From a checkpoint of a small mixture-of-experts model trained on Wikipedia: a softmax router, a variant of SOAP for the experts.
Below are experts of layer 2 (counted from 0) of a mixture-of-experts language model. Rows are named router (the router's row for the expert), up (a neuron's input weights, with its number) and show model dimensions 256-319. Each number is 128 + 32 x the weight over its row's rms, rounded and kept within 0 to 255.
After each expert's rows: "mostly gets" lists some tokens that are sent to it at least half of the time. This comes from a sample of Wikipedia text that the model never trained on.

# expert 19
router [ 76 139 124 172 105 120 106 167 137 137 114 196 105 169 139 143  87 115 116 102 135 156 143 155 131 105 125 122 145 146 195 130 156  73 162 189 187 120 190 132 169 118 179 127 103 147 128 187 122 126 121  89 142 147 136 136 119 102 156  89 122 157 142 197]
up0 [ 90 112 131 166  74  97  84  97  87  51 151 161 149 118 113  92  59 120 127 163 166 109 172 113 147 128  78 128 112  99 101 133 142 165 120 139 134 136 137 175 121  96 102 126  96 157 112 145 246  93  99 111 103 104 138 155 131  76 127 120  99 116 138 159]
up1 [109 120 110 181 132 138 168 121  98 210 117 179  96 169 108  88  81 114 145 162 104 146 104 111 132  60 157 125  73 127 131 156 137 161 182 161 156 200  98  82 161 119  80  78  62 111 160 143 135 151 118 167 129 107 110 145  61 161 138 177 140 189 129 133]
up2 [ 82 150 190 163 120  98 104 134 121  80 131  98 147  77 113 115 138 196  92 131 133 102  69 126 136 112 140 147 152 162 103 164 105 150 137 138 132  88 156 112 142 132 145  97 125 111 100 122 183 111 157  97  78 144 168 146 114  83 140 172  82 130  78 155]
up3 [120 108 108 176  56 160  67 164 159 191 106 118 111 126 143 156 176 146 168 143 138 166 124 150 167  75 106 140 117  78 112 134 140  98 191 140 103 102 136 130 103 192 113 156 130 120 114 101 115 168 102 200 101 158  80  82 130  66 136 135  50 144 111  94]
up4 [109 106 147 142  78 144  87  83 148 129  86  71 143 163  96 148 171  52 144 149 164 124  70 150 145 143 132  94 131 163 116 140 153  96  88 120 150  94  66 102  74 148 159 116 118 195 107  77 144 162 132 129 112 173 152  95 110 107 166 103  98 117 132 117]
up5 [ 70 162 147 172 136  83  75 203 136 155 169 124 133 165 130 110 108 118 120 144 106 156 127 153 109 150  51 123 157 152 106 193  84 125 115 128 173 127 147 115 169 128 151 191 137 172 148 130 136  96  97 138  85 119 142 113 116 128 130 108 124 157 111  96]
up6 [ 78 117 129 203 140 114 112  79 126 136 190 106 141 141  96 146 104 142 147  67 113  86  97  77 134 127 138 103 124 132 152  92 163 145 101 176 174 202 112 142  64 112  96  93 139  74 193 125 111 121 144 178  61 140 147 118 124 120 104 104 123 132 116 105]
up7 [197  77 142 220  76 149 112 108 193 155 109 173 158 153 114 152  71 116 150  97  78 163 136 108 106 184 111 141 119 110 137 205 158 123  82 104 115 116 174 143 148 139 169  75 129 120  66  70  98 163 163 152 107 135 116 198 113 143  98 129 146 123 135 138]
up8 [ 99  95 148 104 120  89 160 114 133 144 125 171 136 111 155 136 152 150 142 140 118  95 113  98 141 143 113  92 132 131  91 172 151  92 136 149 169  97  56 133 112 163 121 147 100 137 126 176 102 146 159 100 108  89  68 146 118 101 138 141 106  77 123 142]
up9 [132 127 144 107 175 103  76 213 162  95 112 122 113 163 146  93  88 111 146  83 126 145 118 145 177  64 122 132 121 213 104 125 176  95 164 130 167 103  93 178  60  91 113 111  85 139  76  88 152 107 117 138 101 103  86 172 104 137 175 137  89 156  84  88]
up10 [ 84 140 123 102 133 121 101 131 133 160 155 129 141 184 105 117  94 143 114 108  97 131  90 148 146 126 131 184  97  78 121 151 104 161 155 145 152 162 174  90 138 134 138 158 130  79  92 120 156 125 137 148  77 172 146 126  88 162 144 145 121 132 171 144]
up11 [143 103 115 137 105 149 111 100 166 166 101 120 158 148 114 147 128 193 195 140  23 156  95 147 133 102 151 109  88 134  94 147 136 136 138 127 164 119 174 139 168 120 105 102 114 112 200 191 148 195 163 115 176  75  72 102 153 163 102 136 109 155  78 130]
up12 [ 74 131  98  96 143 146 144 117 132 123  84 161 163 119  94 123 113 155 149 125  96 144 109  80 156 137  43 125 114  96  80 132 176 104 129 122  93 126 117 116  68  97 186 124 194  78 144 104 108 120 140 112 135 146  85 180 126 109 164 170  68  88 170 166]
up13 [117 118  95 142 140  75 159 150  95 101 112 152 106 128 158 122 113 199 125 100 168  85  93 172 149 170 123 103 118 103 166 155 120 126 184 172  82 136  79 138 135  67 154 177 164 167 130 140 137 138  72 177 108 102 129 106 107 126 165 136 154 119  85 177]
up14 [106 178 119 123 170  80 127 156 149 143 121 148 132 137 103 145 140  94 130 170 141 128 143  34 174 178 121 154 124 166 165 119 174 161 116 151 166 125 153 106 200 158 116 104 159 180 166 118 134 152  92 117 145 164  64 103 111  90  71 183 145 148 138 167]
up15 [ 91 135 122 158 121 126 133 124 143 124 123 155 178 179 132 202 128  90 132 156 187 104 145 156 155 159 118 111 171 142 112 115 162 128 160 154 110 121 142 160 195 101 132 115 122 108 135  64 119 162 155  73 184 116 112  95 150  99 128 129  88 122 173 142]
mostly gets: " other", " more", " new", " former", " most", " known"

# expert 37
router [130 117 149 127 151 113 135  90 156 138 131 176 101 143 121 138 127  85 116 116 161 124 114 123 118 172 142 130 139 149 176 118  96 115 142 127 162 135 155 110 145  95 155 123  83 129  92 131 123 120  54 110 218 144  97 162 135  99 248  69 117 150 136 142]
up0 [103 121 169 101 157  63 130 114 128 122 116  68  54 141  95  88 147 133 114  90 154  77  82 130 100 114 135  85 107 134 119 165  70 165  92 152 110 113 107 127 158 120 194  95 165 121 189 182 137 129 163 114 101 113 158  93 148 170 118 158 120 159 106  62]
up1 [150 141 165 185 139 148 130 146  76 137  81 166 111 127 142 142 148 154 166 168 115 202 105 105 193 182 103 147  98 180 128 106  93 100 180 150 152 145 104  52  75 158  42 132 140 162 106 119 107 123 153  96 125 201 132 189 162 118 170 108 141 121 105 151]
up2 [116 202 159  99  88 141 139 160 124 114  86 121  70 137 145 110 102 164 146 128 164 180 134  85 136  96  74  72 159 112  97 179 197 206 133  66  66 127 104 100 100  80 116 112 183  81 156 147 167 158 117 117 102 123 120 134 197 166 142  89 121 181 100 102]
up3 [ 63  87 126 114 160 184  93  61  96 177 158 101  84 191  95 169 169 110 145 141  77 111 122 164 105 190 157 119 100 183 156 152  92  71 150 129 150 175 165  97 160 127  76 156 127 147 105 108 127  80 125 109 155 150 125 114  69 122 120 153  49 151 143 139]
up4 [121 121 111 149 161 140 178  80 113 116 120  95 143 159  80 110 179 115 134  97 150 107  50 106 130 119  94 135 139 167 138 170 120 114 132 195 125 161 209 120 106 104 149 143  72  88 152 119  82 121 114 129 161 144  85 186 116 130 176 134 120 184 119 124]
up5 [152 130 120 106 146 119 107 173 120 136  83 106 180  70 145 107 129 115 155  95 129 125 114 137 141 148 130 172 121  80 167 129 114 156  73 153 108 130 195  99 112 157 147 135 164 144 166  92 114 140 118 122 154 108  85 185 132 131 190 108 138 112 139 164]
up6 [110 119 110 145 125 124 134  96 134 131  81 124 153  70 145 170  74 108 105 128 136  96  87 159 100 197  78  81  93 101 143  99 127 109 131 143 112 151 121 117 154 135 113 137 135 162 132  92 145 150 136  97 180  93 128 139 146 114 128 141 111 112 127  78]
up7 [157 144 153 117 156 118 137 141 127 152 121  75 189 109 143  27 124 150 126 134 172 107 113 132  82 143 117 184 107 161 160 160 138 135 109  88 177 115 185 106 139  59 179 168 121 118  73 106 116 132 106 106 130 177 207 124 187 118 199 135 113 136 118 142]
up8 [169 161 165 160 160 150 102 112 141 121 110 154 122 128 108 182 162 133 139  99 107  81 110 119 180 127 152  54 142  91 133 126 162 136 107 164 113 122  83 183  91 122 104 144 152 176  80  98 112 149 113  96 118 193 139 187 105 105 135 124 216 154 132 103]
up9 [140 119 155 163 100  72 108  64  82 141 125 122 186 132 132 129 161 129 135 105 137 117  85 101 108 134 116 141 158 103 129 154 120 109 126 112  79 131 171  91 113 127 184 107 204 127 114 139 136 123 161 143 185 112 107 177 140 115 183  98 113  83  99 146]
up10 [107 100 154 121  71 151 154 102 166 111 186 151 140 157 104 156  97  62 124 110 111 195 149 143 126  90 139  75 134 164 126 154 137  61 166 102 118 159  96 102 116 153 153 131 148 169 115 135 141 157 104 129 150 148 169 182 116  72 121 126  90  86 191 175]
up11 [141 192 110 152 130  41 200 105 132 109 116 163 137 114 153  68 140  99 127 132 123 159 114 106 124 153 167 159 140 158 113 122  99 108 103 115 104  91 155 117 108 124 166 171  92 114 125 146 146 114 187 179 166 142 104 112 134 110 126  50  96  62 115 126]
up12 [164 112 136 146 154 109  99  65 169 130 154  71 108 101 122 132 140 130 109 208 134  83  60 110 160 131 145 132 161  86 143 110 136 160 163 139 192  81 144 138 204 103 117 104 108 169 146 117 152 142 102 140  84 119 204  94  83 105 117  86 161 124  95 202]
up13 [117  73  97  77 137  53 118 127  85  94 165 122 129 170 115 142  95 120  94 144  69 128 128 179 126 100 128 105 142 174 123 108 113 107 130  88 140 145  86 135 132 115 179 101  88 155 146 153  98 144  86 140 156 151 144  58 119 123 116 170 148 118 134 162]
up14 [148  96 142 135 175 131  73 142 130 152  81 120 169 169 126 116  62 128 131 125  64  75 142 141 144 101  78 114 136 139 120 187 121  93  78 151 102 133 153 111 100 126  94 105 116 106  93 139 132 167 130 149 161 145  80 193 135 148 121 143 128 116 154 146]
up15 [100 113 223 104  99 175 106 118  94 129  50 175  82  81 148 136  87 122 127 157 126 102 135 154 134 125 157 133 163 111 141 116 129 118  65 198  90 162  86 118  64 110 163 158 134  93  85 131  68  98 117  40 107 147 140 139 149 130 165  91 137 159 168  56]
mostly gets: " years", " became", " work", " served", " won", " took"

# expert 22
router [126 121 150 145 153 118 118  73 138 172 159 102  71  97 106 142 109 110 114 120 155 137 165 136 149 147 145  90 174 155 137 167 137 109 134 221 143  82 146  76 174  96 195  91 179 167 117 243 122 127 123 121 118 122 110 208 116 141 198 115 107 138 163 106]
up0 [ 85 129 174 132 125 126 120  89 111 115  64 111 153  95 100  82 200 129  94 106 107 110  89 132 126 142 142 142 143 160 191 154  77 173 137 181 102 102 115 109 181 151 125  95 140 168 178 144  82  67 139 156 175  81 130 101 156 114 134 155 174 143 108 105]
up1 [139 117  86 169 106 131 122 105 133 162 106  85 112 176 151  80  97 101 141 102 115  81 169  38 153  92  91 130 141 115  82 166 138 137 151 120 153  73 133 125  72 104  99  49  69 146 176 126 161 108 130 175 121 153 129 115 113  50  78 129  92 159 177 142]
up2 [161 139 144  90 135 114 158 111 113 133 107 153 161 113 160  98  94 111 113 113 183 174 144  64 107 134 112 165 211 162 122 124  63 107 164 178 125 108 102  93 123 111 173 147 204 145  78 101 134 164 130 113 126  81 168 209 147 107  89 116 106 162 127 133]
up3 [ 91 181 154 178 122 163  76 128 126 176 160 120 120  93 149 190 131 153 102  72  99 142 128 188 118 152 121 124 158 104  98 127 178 126  74  99 131 167 127  70 124 130 179 189 103 102 104 127 181  70  82 135 110 125  67 183 164  83 121 110  88 130 111 124]
up4 [ 94 164 146 122  65 177  90 136  96 110 137 129 122 163  91 152 147 160 142 108  79  92 216 177 158 160 158 155 146 136 139  80 106 161 153 130 120 100 161 118 121 110  81 150 156 106 182 147 122 116 168 116  85  81 119 158 152  82 112 158 127 114 124 157]
up5 [152 139 162 130 101 101 137 192  83 214 147  64 115 109 140 137  79 135 137 174 162 152 177 121 111  86 149 114 143 145 163 139 149 106 202 155 113 142 119 154 157  96 117 106  54  78 149 104 125  87 138  86 141 156 132 110  82 143  68 152 120  46 117  98]
up6 [114 112 154 203  65  97 147 158 136 137 164 110 148 134 124 131 161  82 176 185 117 138 110 108  96  98  86 106 109 170 129  87 116 103 172 153 172 131 134 155  44  70 148 125 154 114 126 151 108 129 121 130 132 127  93 101 127  80 139 163 192 211 119 152]
up7 [123 128  98 141 125  86 130 151 142 172 116 156 188 101 121 115  68  84 108 181 129 149 149 100 146 127 171 144 203 150 135 103 156 102 160 123 154  73 166 159 139  95 165 160 170 148 102 119 100 126 120 175 102 115 111 154 136  93 106 138 152 130 142 134]
up8 [159  94 150 172  68 145  79 106 177 126 121 153 173 116 162 164 143 191  71 127 148  56 152 155 104 120 112 106 171 122 166 180 140 120 106 109 156  81 113 127 149  87 152 115  98 162  93  92 196 115  95 132 126 107 111 158 135  92 140  82 148 120  59  81]
up9 [134 146  83 132 119 123 119 103 169 158  99  79 123 186 138 129 180 104 168 146 127  98 134 133 144 124 172 101  99  97  68 211  79 128 161  85 164  78 170 114 156 129 178 126 124 159 110 127 133  64 169 100 114 171 152 170 157 140 132 149 129 184 148 152]
up10 [153  93 145 138 132 139  87 128 158 135 128  73 112 166  77  96 135 138  95 127 100  52  91 142 106 125 140 141 139 194 129 162 134 100 135 136  78 111 155 168 157 174 104  91 142 147 166 116 125 110 175  91 179 124  83  78  76 114 144 100  85  92  60 111]
up11 [125 141  45 168 106 158 130 190  98  97 122  94 142 133 142 119 106 134 141 166 131 130 190 142 111 136 159 138 180 144 103 111 128 146  92 177  82 101 128 111 119 116  90 117 146  91 101 114  80 135 190 144 121 148  83  95 179 142 133 138 161 137 110 125]
up12 [ 86 141  73 115 160  97 137 133 126 125 154 117 104 107 131 156 137 112 187 102 160 101 176 137  92 129 123 101 171  80 133 201 125  74  93 198 126  79  94 102 139 142 129 206 132 150 123 142 113 127 162  81 129 137 147 118  98 131 137 155  56 117 106 147]
up13 [116 115 101 130 119 167 109 101 128  88 109 130 184 161 129  95 114 196  97 136 110 104 122 138 129 103 133 136 144 123  90 120 116 137 185 164 119 124 174 105 162 129 151 107 149 100 163 115 177 140  97 111  88  92 162 125  87 120 139 114 142 139  78 145]
up14 [115 148 120 164 135 140 129 101 130 147 128  70 140 116 144  95 118 142  81 145  81 139  66 120 195 179 102  64 102 161 163 139  76 167 130 123 117 103 171 136 105  89  69 104 145 128 101 131 168 174  93 146 134 172 111  84 123 119 125 147 126 145 108 140]
up15 [106 121 146 158 125  97  70 138 121 146 123  84 123 122 144 115 127 180 141  79 129 162 115 156 130 199  82 103  88 154 157 147 149  75 167 161 149 147  98  88 118 120 130 114 109  46 114 166 148 192 101 151 127 159 128 143 114 134 101 116 112  70 138 131]
mostly gets: " on", " in", " of", " from", " for", " with"

# expert 3
router [164 167 137 138 138  79 126 125 171 164 116  80 124 120 112 155 127 125  91 110 152 120 116 178 153 154 158 135 152 141 109 149 137 159 155 125 149  98 112 116  93 111 157 114  75 111 132 115 138 118 131 126 187 113  78  95 122 126  87 159 111 166 106 132]
up0 [103 133 167 119 123  96 144 118 198 104 156  50 103 121 124  79  69 167  76 164 130 134  96 144 119 188 126 150 158 203  98 100 194 150 120 144 151 110  82 161 106 133  95 143 156  78 130 152 166 100 149 117 147 158 105 117  88 124 127 151  67 173 168  98]
up1 [135 171  90 187 143 129  70 141  96 153 144  96 185 141 119 122 170 186 105 118 102  60  96 133 156 102 119 148 133 148 128  77 113  94 101  95 117  66 109 125 105  99 191 119 106 115 186 172 104  96 137 161 225 161 140 138 180 125  87 137 141 131 114  89]
up2 [134 107 102 169 130 148 189 101  90 151 116  95  62 106 118  95 130 148 101 132 171 141 141 151  85 122 160 138 131 143 159  91 141 116 145 124  72  64 130 105 145  99 188 140  79  50 145 122 124 142  85 145 132 122 107  98 145 114 132 174  99 205 170 117]
up3 [118  91 124 113 118 119 105 130 205 113 127 162  77 196 182 146  93 164 158  77 141 137 138 148 136 140 153 152 127 112 104  67 121  89 122 113 146  62  93 132 141 134 156  71 172 181 144 146 136 116 112 112  91 170 114 106 129 160 177 116 114  81 172 162]
up4 [116 109 126  85 125 145 150 122 150 170 178 145 152 103 109 154 149  48  82 131 119 105 134 151 141 112  94 119 143 170 136 148 131 143 119  68 163  95  97  96 159 169  86 109 123 136 158 168 152  79 113 164 108 151 154 123  97 107  95 122 124 124  40 139]
up5 [153 181 190 111  61 139 115  97 181 174  94 137 137 170 106 165 163 165 139 118 128 133 155 154 102 151 115 139 220 147  71 144 135 164  57 120  86 136 140 113 152  92 149 156 102 164 156 129 138 116 102 160 113 153 116  96 113 143 145 148 158 169 106 112]
up6 [ 93 200 136 132 124 165 142 102 164 140 144  97 112  88 130 150 170 181 145  60 138 103 117 121 122  63  85  95 171 161  89 171 123  91 152 170  89 157 131 103 125 148 156 136 123 149 154 141 160  29 201  65 128 141 101 107 172 122 121 123 134 129  96 129]
up7 [156 112 105  96  75 134 112  84 108 172 104 154 131 149 166 114 107 140 156 176 159 123 138 124 165 131 133 168 127 109 190 153 137 117 104  69 163 118 123  19 136 141 145  94 142 111 117 140 138 141 136 111 167  96 123  46 197  92 113  75 139 127 170 119]
up8 [118 111 116 128 103 202 154 106 141  96 190 165 160  84  91 143 139 130 139  62  60 133 121 139 104 168 118 162 157 131 112 112 133 116 115 133 111 151 111 102 121 107 125 110 120 120 125 143 153 118 124 118  90 109 160 136 107 108  83 139 168 177 131 119]
up9 [123 115 163 124 155 151  85 128 169 149  81 144  64 159 140 156 162 123 136 146  81  95 210 124 134 100 116 104 132 135  98 112  74 156  94 159 157 116 119  53 116 108 157 127 113 154 118 180  99  84  60 126 106 103 183 138 156 144 102  81  58 122  77  95]
up10 [ 93 117 168 131 107 121 154 202 117  63 148 132 119  73 146 141 194 126 107  78 147 177 120 161 125 202 131 150 132 163  97 159 141 131  86 163 133 126 126 140  85 119  81 104 127 131 125 133 181  69  56 145  67 106  49  99 189  89 171  84 163 134 105 170]
up11 [103  84 158 118 137  91 129 137 120 149 127 175 117 116  99 173 113 203 151 120 178 103 126 204  91 141 114  96 168 122 169  74 108 178 128 177 118 128  96 203 109 185 123 141 141 130 153 145 123 181  90 105  59 145 111 114 112 110  51 134 137 121 101 132]
up12 [146 123 146 116 120 122 119 107 116 173 131 161 141 118 116 133  60  16  82 154 125 124 153 117 119 140 110 171 130 132  94 130  98 200 124 147 104 169 127 155  87 135 178 173  62  98 129 144 155 117  78 122 125  92 108 139 101 128  69 179 110 132 167 173]
up13 [127 107 186 134  74 127 125 143 142 118 152 145 133 140 150 161 109 134 122 178 143 154 166 121  70  88 169 109 136 172 130 108 145 134 192  93 199 133 178 124 190 138  91 156 161  98  83 111 143 119 205 133 122 148 151 114 198 121 159 153  67 184 170  91]
up14 [154 116 106 135 153 146 107  98 178  95 165  96 134 126 112 117  93 183 143 115  94 126 110  85  93 224 156 167 148 107  81  89 145 153 193 200  82 120  71 152 157 210 178 150  97 140 139 131 151 126  85  96 149 138 166 179 116  56 142 143  71  90 148 111]
up15 [149 152 187  75 125 181 121 122 141 112 117 139 103 171 141 149  96 110 152  98 131 132  91 143 188 150 151 196 105 167 115 141 134 128  40 116 165 149  94 121 121 163 117 116 127 100 131 106 134 121 149 127  90 145  81 127 148 125 140 101 105 134 166 112]
mostly gets: "),", ".\"", "%;", "):", "\",", ");"

# expert 25
router [199 115 171 165 116  97 120 122 154 148 127 151 119 215  97 103 111  64 133 127 167 187 190 145 135 130 144 114 156 151 169 197 180 141 157 203 127 149 234  97 153 101 152 134 177 169 228 154 117 129 180  88 158 153 122 128 115  58 183 107 122 141 117 132]
up0 [139 113 120 141 107 150 149 130 143 142 148 125 108 127 106  70 103 170 164 134 115 156  65  83 135  76 123 122 157 114 200 155 105  99 128 151 167 129 158 171  83 125 120 117 116 108 175 129 181 105 104 104 110 143 127 154 120  78 157 161 123 114  80 156]
up1 [151 148 104 152 155  99 110 136 234 124 151 154 140  83 114 105 123 196 140  78 142 163 109  78 112 130 170 156  84 119 156 192 119 121  83  88 190 164 117  98  85 106 126  76 131 114  89 135 138 146  54 140 101 109 150 104 148 157 175 147 173 148 106 135]
up2 [141  73 109 125 127 134  99 124 105 122 108 163  58 150 106 150 136  98  94  98 150 151 163 130  85  95  95  88 161 126 123 141 124 169 153 167 119 101 157 108  86 119 152 131  92  97 127  76 165 124  73 155 112 176 151 133 138 187 115 135 202 156 156  79]
up3 [160 121 149 124 121 142 122 123 151 136 154 174  87 106 111 129  99 139 160 179  88 148  89 114 140 194 158 160 140 110 198 119 134 176  74 145 107 124  89 110 185 147 120 109 129 114 196 169 122 155 167 124 132 169 122 160 113 111  89 147 199 145 183 174]
up4 [ 98 158 149 137 166 151 102 137 147 152 185 138 131 141 160 149 137 127 160 157 160 103 125 126  93  98 116 143 167 121 192 123  64  95 128 176 140 159 188  75 123  79 125 139 122  90 192 178 120 182 170 133 118 136 114 162  97  82 101 149 121 100 137 120]
up5 [144 139 148 116  99 101 118 185 167 117 116 137 126 145  86 109 143 144 150 160 126 168 135  75 206 125 157 174 180  89 107 136 173 158 168 121 184 119 124 130 151 112 125 122 133  70  91 154 127 110 133 133 114  99 126 133 134 108  99 140 193 197 131 164]
up6 [107 118 143 200 163 133 109  86 165 174 161 126 133 164 103  94  57 135 130 112 144 159 107  88 109 128 140  77 205  90 124 127 207 121 108 161 143 147 121 130 124 102  35  68 118 113 147 150 107 117  86 133 112 109 131 104 149 140 180 120 139  86 110  90]
up7 [120  60  83 191 136 141 160 144  85 123  87 145 132  93 113 120 102  41 158  91 154 154 177 110 165 107 102 137 135 151 107  96 117  89 100 158 172 133 166 142 104 104 137 136 106 169 107 113 117 117 122 147  92 170 100 141 178 162  47 172 173 113 147  75]
up8 [123 150 118 151 119  69 177 172 102 128 175 138 112 185 131 141 167 151  67  63 184 137  65 142 107 136 154 141 112 160 138 145 146 152 106 130 115 104  92  69 144 189 171 121 144 110 147 164 181 163 170 122 145 119 143 107 169  63 160 109 187 101 125  96]
up9 [141 156  92  90 151  92 116  71 169 155 121 182  96  64 114 141 169 112 126 128 211 155 149 176 128 125 144 157 130 116  96 162  98 113 150 127 118 140 172  62 109 127 230 149 154 173 172 183 129  92 139 129 180 156 133 103 161 100 155 110  98 162 160 101]
up10 [130 132 150 135 150 119 116 126 125 137 101  95 145 173 125 120 135 130 181  99 127 121 167 124  54 106 125 133 142 172  98 231 131 146 109 125  91  93 107 148  68 100 137 145 182  74 177 149 139  96 123 139 174 147  99 151 171 191 138 169  92 146 117 148]
up11 [136 161 190 198 168 108 149 129 129 105  90 113 155 123  50 122  94 117 134 125 106 135  96 113 155 126 139 158 106  77  60 128  90 141 170 142 127 172 174 189 121 110 134 177  92  85 142 120  91 163 138 126  42 152 127 114 203  69 144  67 148  61 129 155]
up12 [ 63 149 104 124 104 112  73  67 134 166 108 136 142 100 144 123 152  80 165  97  92 128 141 110 164 100 135 129 138 141 139 132 141 117 105 113 137 108 133 115 132  90 179 166 109 141 127 135 154 174  79 127 149 121  79 111 116 143 118 112 165 146 106 144]
up13 [116 154 186 121  94 124  88 137 190 119 105 117 122 140 141 130 163 144 106 100 176 134 130 109 178 130 127 115 118 156  93 144 169  77 153 128 101 176  83  97 177  60 107 129  99 149 143 169 134 186 107 153 134 109 104 165 157 126 157 105 151 119 152 155]
up14 [129 160 161 150 168 119 155 116 121  45 131 163 113  87 189 101 185 109  94 121 100 191  98 125 187 113  90 153 103 130  91 148 124 140 125 192 119  88  78 108 159 129  75 108  71 102 142 123  79 100 129 144 177 126 165 128 137 134 178 112 127 111 188  89]
up15 [ 69 159 177 133  87 147 119 209 124  82  78 128 166 125  95 136 170  98 107 173 158 128  80 125  96  78  83  87 127 136 193 123 170 106 133  83 196 137 146 171 167 120 151 170 192 196 164 127 148 124 101  73 124 174 155 121 117 166 143 155 144  82 110 130]
mostly gets: " also", " more", " been", " other", " many", " not"

# expert 1
router [118 122 141 106 134  98 136  65 147 134 134 162  92 119 114 128 124  57 102 110 131 132 132 137 151 175 136  86 158 158 128 116 122 126 117 167  56  40 160  97 150 116 161  96 147 135 117 193 123 144  95 149 148 135  77 188  99 108 124 116 131 157 147  83]
up0 [143 134 155  93 127 139 123 123  56 198 129  94  26  71 136 159  54 130 151 124 118 120 123 190 192 147 174 109  96  89 136 123  99  84 117 158 112 107 127 176  79 197 121 121 142 131 169 123 100 165 122 145 132 187 122  98  86 115  89  84 117 143 141 180]
up1 [102 126  59 128  86  66 155  98  95 129 174 141 146 108 186 160 117 162 163 155  86  83 123 120 144 126 158 130 127 116 166  95 171 121 136 167  76 179 119  92 128 122 143 175 118 166 115 103 132 147  84  78 152 159 118 148 116  72 115  85 126 131  96  67]
up2 [212  99 164 126 141 102 144 140  96 106 105  76 131  74 146 166 106 139  92 167 113 111 148  64 150 155 149 140  89 162 105 150 102 124 104 183  59 164 162 167 102 124 144 133 119 182  88 168 160 128 153 170 175 111  94 134 172 231 121 117 166 130 153 155]
up3 [143 112 117 181 155 112 112 116  93 122 145 171 105  96 127 122 159 107 150 111 154 141 139 131 155  51 149 112 179 158 189 116 104 160 108 136  69 130  83 108  99 187 114 118 152  70 132 126  86 150 139 164  96 160  90 159 132 161 182  85  96 148 116  69]
up4 [148  93 168  53  77 119 145 153 144 125 141  43 144 136 110 133 161 136  76 101 170 118 129 248 212 127 112 165 186 115 142  79  94 135 116 111 181 133 108 146 138 153 115  80 129 122 105 101 107 150 134 113 145 106  66 147 130 115 139 102 134 136 132 133]
up5 [101 112 140 156 135  94  79 122 109 118 166 110 151 105 127  79 128 160 130 164 132 145 107 120 162 156 127 161 138 148  79 114 198 139 102 162 135 155 121 126 128  88 189 129 143 105 139 134 127 109  85 151 160 127 117  93 130  41  87  99 117 125 163 105]
up6 [103 135 114 138 143  89  71 133 155 164 124 129 101  62 112 128 166 194 120 175 134 129 141 136  55 114 125 112 116 124 156 162 116 130 118 143 114 136 164 116 111 125 155  81 154 102 118  83  81 104 168 129 138 144  95 125  83 147 103 124 134  89 159  86]
up7 [116 154 148 149 101 110  93 119 168 117 128 172 178 140 168 144 104 169 138  99 132 161 145 129 100 108 152  95 133 181 117 141  89 165  90 131 112  74 135 139 161 167 126 138 129 161  73 165 106 179 109 132 142 129 138 106 102  94 115 140 157 108  81 174]
up8 [116 143 161  65 102 128 119 118 120  77 186 149 163  97 142  97 127 124 107 163 145 112  45  96  81 117 150 114 163 123 142 141 171 134 140  93 113  92 148 163 174  87 131 156 136 139  84 132 142 133  72  99 182 101 144 117 107 117 111 109 151 150 137 143]
up9 [156  89 126 107 122 122 117 111  96  94 145 156 122 134 112 173 128 212 161 108  95  93 171 162 171 132  85 124 168  91  85 152 122 139  82 109 102 130 104 115 169 126  61 163 113 121 104 145 171  98 100 172 156 132 128  99 177 170  99 143 129 152 122 113]
up10 [127 119 113 167 175 168 188  83 137 133 203 119 135 149 160  96 168 137 104 122 172 168 129 112 120 169 163 136  96 108 121 105 166  74 142 136 139 101 127  92 183 124 165 196  65 168 153 129 134 129 130 131  78 166 104 157 118 106 111 117 147 107 118 160]
up11 [108 200 171 108 111 153 113 103 114 147 135 177  82  67  71 126 179 141  76 186 139 159 111  68 106 160 166 114 163 106 129 131 171 143 138 119 107 145 207  85 156 109  87 177 109 158 105  96  97 135 163  81 146  95 118  91  46 139 129  92 106  92 157 107]
up12 [ 82 138 123 111 146  94 168  70 144 153 144  86  71 128 104 128  97 104 142 150 167 204 111 139 132 168 101 182 107 152 175 135 156 105  75 169 113 129 130  85 105 117 107 171 126 141 107 114 139 109 140 120 103 137 138 159 160 121 142  78 124 108 110 117]
up13 [ 92 147 100 164 157  87 157 137 119 115 103  99 129 148 129 125 159 109 115 210 109 149 104  97 138 159 136 137  87 142 138 123 173  91 155 111 104 104 103 116 147 137 102 122 155 129 133 180 110 184  70 196 156 140 120 117 123  54 191 120 129 154 201  90]
up14 [126 153 154 154 194 151  82 134 122 208  93  57  81 111 142 114  80 100 156 186 151  82 132 110 140 159 215 111  81 169 152 197 118 144 118 123 155  67  91  83 147 137 122  93  95 132 112 191  73 108 188 156 166 117  96 109 107 142 100 154 149 120 199 125]
up15 [168 140 106 118 152 138 173 184 128 106 154 183 139 143 139 161 150  80 133  78 133  93 143  90 166 158 167 107 120 136 175 136 113  71 136 193 160 112  60 136 172  92 101  98  94  92 127  98 178 122  99 120 136 185 133  80 116  92 145 121  53  78 154 102]
mostly gets: " of", " for", ":", " at", " in", " the"